Below are experts of layer 8 (counted from 0) of a mixture-of-experts language model. Rows are named router (the router's row for the expert), up (a neuron's input weights, with its number) and show model dimensions 0-191. Each number is 128 + 32 x the weight over its row's rms, rounded and kept within 0 to 255. Numbers have three digits each.
After each expert's rows: "mostly gets" lists some tokens that are sent to it at least half of the time. This comes from a sample of Wikipedia text that the model never trained on.

# expert 9
router:122152165096161159149127118108136100094159120178135163163192089092119097055096120097126162104134063091159165161094068149090115102069178088119148120163124165159081085099093125094124091136092119110094096147148144101104168161163093099165162107159166160192106092162093096094096153152093092155085154089159165157164161104096158091112125117129109166090155167073161165157158168141164104159149136105087149125102167091130118091147159163166165101151157158137097143141163098161091169127091122148111116161168160104178094158160100093164151071164165091095093169128072094150161158151087086104
up0:126149109142116121124090117085128096130155220194149107157183137134099106100150151102098161073119130068173102170153162116141136139113159153110192125117124158154131117096146141140105119130090135176134118118197127142173106135098108128097130188177158144082148128105108144148180136135136103108203132113129154118130150095069148134190079124076165159128089149178172129171085126195138144128174142150076125120147140105131129164144132138155125102172111115144143212150166137220102124121196100108123140109141073115193022176152144125133165202160150107126115143102132143155104119165130183143
mostly gets: " last", " married", " international", " International", " Best"

# expert 27
router:164158169092164167105113121092110092087168139175142174167148085095126107107092165091106166109155159083152164159089124162085090101097099089129131121168124166161144103095088093093170088116094154086091091158101156115108159167166091098166165129167113158142104104093092085110091152161088123161135156089169168147167168096094167092122146147098103167088158168147165169120157095134158095108170106110084084085093162086149090088165168161135160099156162164141093168155164089167089168183107085116107104096173160096151103164162106092168167130162172095093081167138118088139165163147089127119
up0:088114123101158152189089137166176139093134135144093150129141142116134068141132117097153137152135116173199146157130147111134084136252158092129106099138181109111121064135098063080065126138119125104101136109143104163150122111109099151194159079190100187130121099138098102115151138175120134187104152123126121084139153103081180117174175153156132168123068142099137143189110094128119110115152082076094130106096136084200133117155197128137154092159073149111139119085141124141119158152122083084128182137139117098123088118119115136140145135126150115082154102121078077168186130111219144126
mostly gets: " Island", " America", " Great", " Game", " world", " &"

# expert 32
router:154154161099161161122111088096138096099163151157097166162123093095130099154098187110145163127134120090158165163095072071096142107092121090093147122159148163155146074102089159096149096109101147106100095156068173047113157156160096098162168110151120157156111106170095099105093157150098126157194158096158157126165148097101159100133068151164104160091155160063158161145155105134132094112143123152101146146099155089088093088143164157165155109157171151185091190134160091165093166193099089137114103173165154183164116159151096097165164073157157101095098136183116095102161158114106102128
up0:168135124113167166135106173100120141110094138140107124098166096111102172103098164138119163079087080106153142136084147172143111144101113151159118131131121165185108140100091157080103152070066123178104080165124142183129119128117138082178115134127121144162091028079056086156093101165136182100142154126124122128081139060140118098113114157108131116138167138094150122126144150152167108153180167162115067163182155100124078127138139161146126115121096144168115088142179171119098127161095118144053123105098161131166142115186106080201197096126157074126095120149180104053125100176130159109
mostly gets: " William", " Charles", " David", " Michael", " Henry", " John"

# expert 10
router:140138165089163160124097128099110094091163143158127166165166087097172098132093141111126166110144109090164169168090131082089135097154175093102116126165159165161109118095089135089124095156102122100091092125148097096096163161167093097167166124159161161164122091196101094128094160158089099154143148090168167126166161100088162095154063144183103167088162163107167166162160138129163095155159130143085180208100157097128101097162161154153169105160145155170090152141167088163089166139105119141140091135165159146136106158161091089164153039164159099099096168107099090133161160162082155139
up0:142107172123152156088156097138101151088096141095138104108113131124121121093122073105157164144118098111139127133080178081138132122061172145075091092158126140156144104087117123115076126140089122165095107136168078138149080099173042118103162123134141162166089115032132099118138113136071162151137220139152144083128174133126147152101097228148128122105142136145148149176167162140095135082118115147130204179092137121198156125143090106118163145127155163100113133138123103138117102228096128112129130106120150116198076166096094144141099119156148111131118107071063116143187070110125128137
mostly gets: " took", " Col", " take", " f", " late", " Cor"

# expert 41
router:114163160089158157094107113100091092089169161161126166159105092089148100150090136101123165092156166086165165156089156147091160095146068094118075112160153161164174122090086130091092096149095114090094086119076112141099152167166097097164163094162082163110112101108097090165093165169089122159118144096165169090165170086092159093164147144111113168091160169138168161165157141137156093081164117143095129100093158087151095095166156160142166089156145167133088120171164093168091164187111080077122096116167161127135112165161137094166156146165169094094090074116142095135167165145094145103
up0:166140160113204110158092101069128087083136136134134157175154112126082093140108110128143184088094134110204130155096166136091153168187157111096096085097118102137116121128131125074134093133081111137132091120033194148134107114105162081159113123094090101215148163114162150118151125107142138148156116143156158098152086119073099120152111154128114148084127152135146153184139118177136124114162156169110109132145141134105132157114165102185126118137079154092158124166100095210103138153045097119136223147134135200115097135142068133123133120176162104079094091156063101104132133090110099126
mostly gets: " ", "—", " Char", " −"

# expert 16
router:158152166089164164122096103089105090092163148163115171165134088089150092157091149091145170109156139092165166165085141128088133088163129091105096107160137168169150129093089150085101091133090114086084085090107097102092160172173092093172174099164140157123101095143094087138092158162091130161137144092162164128170162090089165089126099155122099168086164173136171167137163127162157092117173105116090164150085155086151087089168166161103162106159159161092093116167166086157089172171101105106183093128173164128127106174164128087168146117167164097089090119130130086096166167109088162136
up0:160148101149142116099106148065100122118123141170164149135156096109121113060091126098124117121090141059125094169131075187097103162177145082104095099119101156089094094083093077115105119121113126146129087119158127088126068173137122141148114067202118112146137117111077091068089139073107089149149132125190139080133145091137125072116165127135099194113107159141132129234118080158146126138142078157140142137110118082106090096150127130085170140091181105063118151177140093102104169077068177122087117118130138131123074141105097109142186117082141117130144150122116113161100105094101204162
mostly gets: " bo", " Bo", " Do"

# expert 21
router:116153163087167156140110113087109090082168100159119170162207093095108104116093115098123169120167115087158163164089132137087154091168121095115120140167142167158112148102085141087128085113093122095089085151133114129096156171160093093168171126163131166134115096146096091123094161160093131159136167086164170133165162093095163095057116148138108168087154168154167168132162130139163096140173095083088134168084172088187089088157164167108169097166160161143086140148166086162089168133086132101142102097167168131154103167165100089169150081162168093099095179103102083129167161150083134146
up0:169156191124163102149135063177175114104083109131164114133180097101233142154070160132099159158166138123103151144126118146110129155163084131121128138127106159097102067068122164130169110145125194158127084182147121151133120089134110119107138146118122137154120123100160125127134076140088132146087140122120178124140139141156144101163206113101075139099071157136146166122134109113126141119147138130176190065179140091146109071147169106059091170121123152119090146142114096166119126189167089059128103070149139149105151082175170102161154061169077115092072115111133094131142132150155112197
mostly gets: " Con", " champion", " including", " con"

# expert 23
router:155150160091160165118107100095119093093158113157111158158114095093161098177094156099159165115150150097160158164098154140090164091180094100127103141159034162156182162097094156093112096117106099089089091072095111169093153164165104096159165100149080159110112092097095094136090158158089093158132154094160163120160152090098159098134137169122103160090156164186164164128162164142156092118153133164101156117095150094120103091167157159133146092160168157076094111175159095159094164157103125085173089188168166143136102167163142095164152132158160092095092095166150092098165168072096132118
up0:093132138162110139174139144119131094114101090227173125169166087125099093135090085088117150168098147127110151118098182084118189116179096130183127123130129154139045151090138076124093135079123128107086144115149075103128119136212128096112161166133114127110089153073086128126119197130162159113108106139129111144158134174080147048104141087118121137117132163145124129139142117130135128069119124087078207096130109122150156120177142116097093162128185170150149072103127176180121170146181085076169101062126181154129103101121140156163193125117116056122118122122106106120129183141146144105
mostly gets: " church", " Church", " Com", " visit", " appear", " pass"

# expert 45
router:133168169094165160133115102094092091090159109175174167168138093092117100079088109094144167113159143089163163163092140126091106094151094091113103118165131161167087119102086135093133087083096130088089091122105168105098157170167092093171166143161102164151107097125095091147084162162097109156129151091153168124159163090099165100087121134117104173089162166116167167087159086169146092123162083112092127075085165087127092086162161168099166099160165159158091170147165091168091166141091142134065096127169157085139093160161094092165150124158161098094094123167105092110163168082092139156
up0:133099172131076169087136050115208112123118121075131131076166110105160138085112161120140153176094121140102121163136174212110172102108160079106123114132144132098148186153109129134185089106124128095117118185092179160077138092114131095173127136066151120087109134139123074123084104144120108155110179094141157149176140162143134111064056138127039114138155157137123108161155147136154068091165124152149139097163147123125195138166130125138139130123126127117130083106116112202097124175125105053181126135168093097132153147117099119121168168117184142122111118173065107098162130054145096138
mostly gets: " re", " bi", " not"

# expert 11
router:145151163087162156122096102098132096090155135162137162161129089096136097135093165111132163085153163093152161161101196179092167095162079094114117124160086161161110159094090138091119096158100102092092090118131097209091152163155095103155163119163139163112125097108091090153101159162088078159072144089166164099162161087099158098106145144124111165088158162182164161185156201145158095153158131152084135128095159089184106096166163165161174115153142163087092115169158092158093166123119121083131088117167163104111105169165167096161156167169163092098097102121140093139158170143094148138
up0:082100140146123153145133203154111126083166148176198160142162163127151109136103142121111136128103129176107142103097039136120106086098147127144106120145076155091114167156100049097082107092160020127122090127172170111144162132122115123110112084133145186176147137122095066124174138106157177177055148137132138098091157114099103121059117133101157165155107137142141155142136159095162142138085136133133108089072105143102148122161116171153145031125136147152136128226108116148122135134137115145098097127143108165141155050131131130141133056152091099161158118131174087079128131121096114085
mostly gets: " However", " lead", " As", " operation", " addition"

# expert 30
router:138150164092162159093103124093139093087166163166147168159124092093140101158092112102122164096153178084160166163098110054092172095118144094121108131161152163163072141098084114090131093081097101101088091121154103121103147166165089100172167136159180158171104093161096088121092166153095123161173153090164161122166159093092158087147114146188104166093166166097165166144165119127161101125160106111092177166091164092171106094159163158093165106164128156131096149161164085158091164154113128113157094116167160171153110159162085093163160124165169095098092122116092089150159155176088171101
up0:124139155138098184106130148085097092136087162138067134142158114134091110099128191105136093111137146152104157132115175096099046089092138169057103188146131157149099121192117103108110129125113131056125075128181158182141185151092079073178118131184138169090083201151135118138125146037116148155098116152137172125112117130159143139120152096093188072123116142117144151168142145174125115134099143110124041089167132171150104155195133144102189099125134125116137110100125139119129149136139119120159089056173139103117080118153145093116131111083126159089145110092143128067183110112070114110
mostly gets: " medal", " Al", " Ar", " both", " free"

# expert 42
router:125152160091165157100104099102115092085165111163120163165113089092132101157093128107117164099141151085161171161102078094090145093116128088100143125164163163162158079094089174093106094133100106095089096105056102138099156158167089097162161114161138164142112084152095092136094158162092150163171155093166165086169157088093164090119102150160099161090146164107164163181159165122152095129162099173090175164101151092126107095168161158147157100168165165168094136154161093166092162155107075101158093172169164196141104158166130096168164131168167095095098103179117094143163161144096116115
up0:133114120117154186136131139141098114128171147157090092152125125128094156198134221089130140176143074109192124117110182088116147117222118097152130130131122119145120092114133097141147144111115152094097110112111174115097119147129134141124110135127077109103087178147129130138072073162137143132215150106156130138135178106183146132156106148145091126127138120157118138180145154164110098120177140068098148134134098131221135172128114173153122100165098133062100170162112116202125108090096184072162171143109115162082080105136189129150143241114137092087158135165091115150107154174151120129
mostly gets: " various", "%", " due", "cur", " her", " several"

# expert 25
router:122152169090164166149106109094122090091156078169150166167138092095109098103089106103126170109166084082155167163093143151091121093132117091095101117171064166163123148089087136090113087136098114087090088120128152138097155167164083091166167102166123167144115089115091090150086155163091083157100157085168167152163156094093163085114127116119103171087153171115166167140163154155159092112168123135086110075101176085147107087171169168094164094155153169099089127158164085164088164124097130107116090124174164075137091162170139090169133135161165091091093166137098086141166164105085146156
up0:069179116105141174098134101087039119113108113120128143149110104067150128165123140134160139169157127107091109158099143175131136166113132068150114070095203103117182119129120170137143137072093118132149163167106148180110035137091122120135176132124043082172088165150108166152141147157154150135155168126098121125141140134134096151136096190166105156103168118063130128145159128150154132124142089070112163150096169100133109151118116135155159067126179137118132151090083167128108143058059084151089149112145164058089144115070146141114138097175150082066147151124123163128116159112181100109
mostly gets: "″", " inter", " out"

# expert 7
router:111148165095163158137105140093124087093158146161157165164134088095104106092095135105142165088166166096153168157090110085087171092132145091117087137158152164158126168092084106092146093108092122095096094093089140079111160168161098088165167145152169162176104108150092089164089162159090140161138156087169164119167159090108161091169137150108116164092168162135162170133164131136159094132167114117088134122104162086145087092164164164088151102156141159054094177163162087166090168155120118102094096062167160138136099156160116098167163152162169093093087111096115089178163160184090172127
up0:157101148157178154149105130162134142141108112144122133121075087108124099142167144142109123151102091134146166163152131111134143111101132122086131137152095129145128089118105073110095142130096121116100129114170098095147161112132103121145156071121106093128116140033159133094104113138108133151191107115151118132150159113142132140079137180143158121124140104231112142093182142155189088140145200062133083165143138128176109143188156137200141095139107132145157180165154132149110072081151187142061066136134193126198071155111121143155148204161184139122147150066116155069099217154124115117
mostly gets: " used", " built", " along", " established", " public"

# expert 0
router:139147167093168171127106106092095090086163121161144167169105091094109096125088114098101171122159148088169166156087118107093150094171065085105088142168123163164150091089089110089128094102097137088089096132100154117098147164168101097164165138166107172135100096096091092153085164170093105158163143087165168137169162093090164094135096116103097164091160170147168166124154104136159097085169121093087114135095157093102093090169159168124166091167145157172094152152168092174091169173094114122091084110170160142135107155159137089166154161170165093094085133176134088136167171112095168155
up0:080180167138168137103088097115129075120126136114157146128136117114110112105108174143128140123088185084130114144121220116126099119112204132077150122160154137132144073160104079124170088081131159122076141167085146115143173120152101128119113147138149118144122078160141113205112067125076158108182075095116143176146121122080150137139107135164110129134087113100134133123134156070144157111104130073117100148116126109066163041118116146138168098112154132172127179112142084122095141061179062110089110095113146184126043163179136114147177106118128142068135146061092090085082089107119146145
mostly gets: " This", " App", " km", " wh", " this", " November"

# expert 46
router:146154159093158157084097126100110096095165156152103160157083095101191093174093119119130161100144113093150165162094098103096185095155107097082095100157114157162188109096087173095052099148103121099096098083062113144102146160154092096159162165162168161129098097133106097153099156161096127157127139100160158036159158094108161092146081134174101162095160159125158162154156184140158097121165108136101165196095156094125089092157161158110146102160137152145098152148162091163093159181139098111184099176157162165136113155161130097161153129160154095100093111134115099080160156132100157175
up0:083131138142122163142160094077157096141165092147166137126083123138147096099115149144114161124194179094074161114146143064107155110119102124155186153155166171133108140160134106143118128181105086105112141136135107101103146116167070101166162126162137112091102169073140133199149177174150146187128121129134158103126104159112143129055110116129059107092123158144130110109152185155149086126158193130172086099182161131159179074135113147185112079170168199131128140081177110110122098113141086121152123096121175069168110175113159087148155099121136067117171145190122116133164103193090177123
mostly gets: " began", " Ke", " mi", " just", " Wa", " Bur"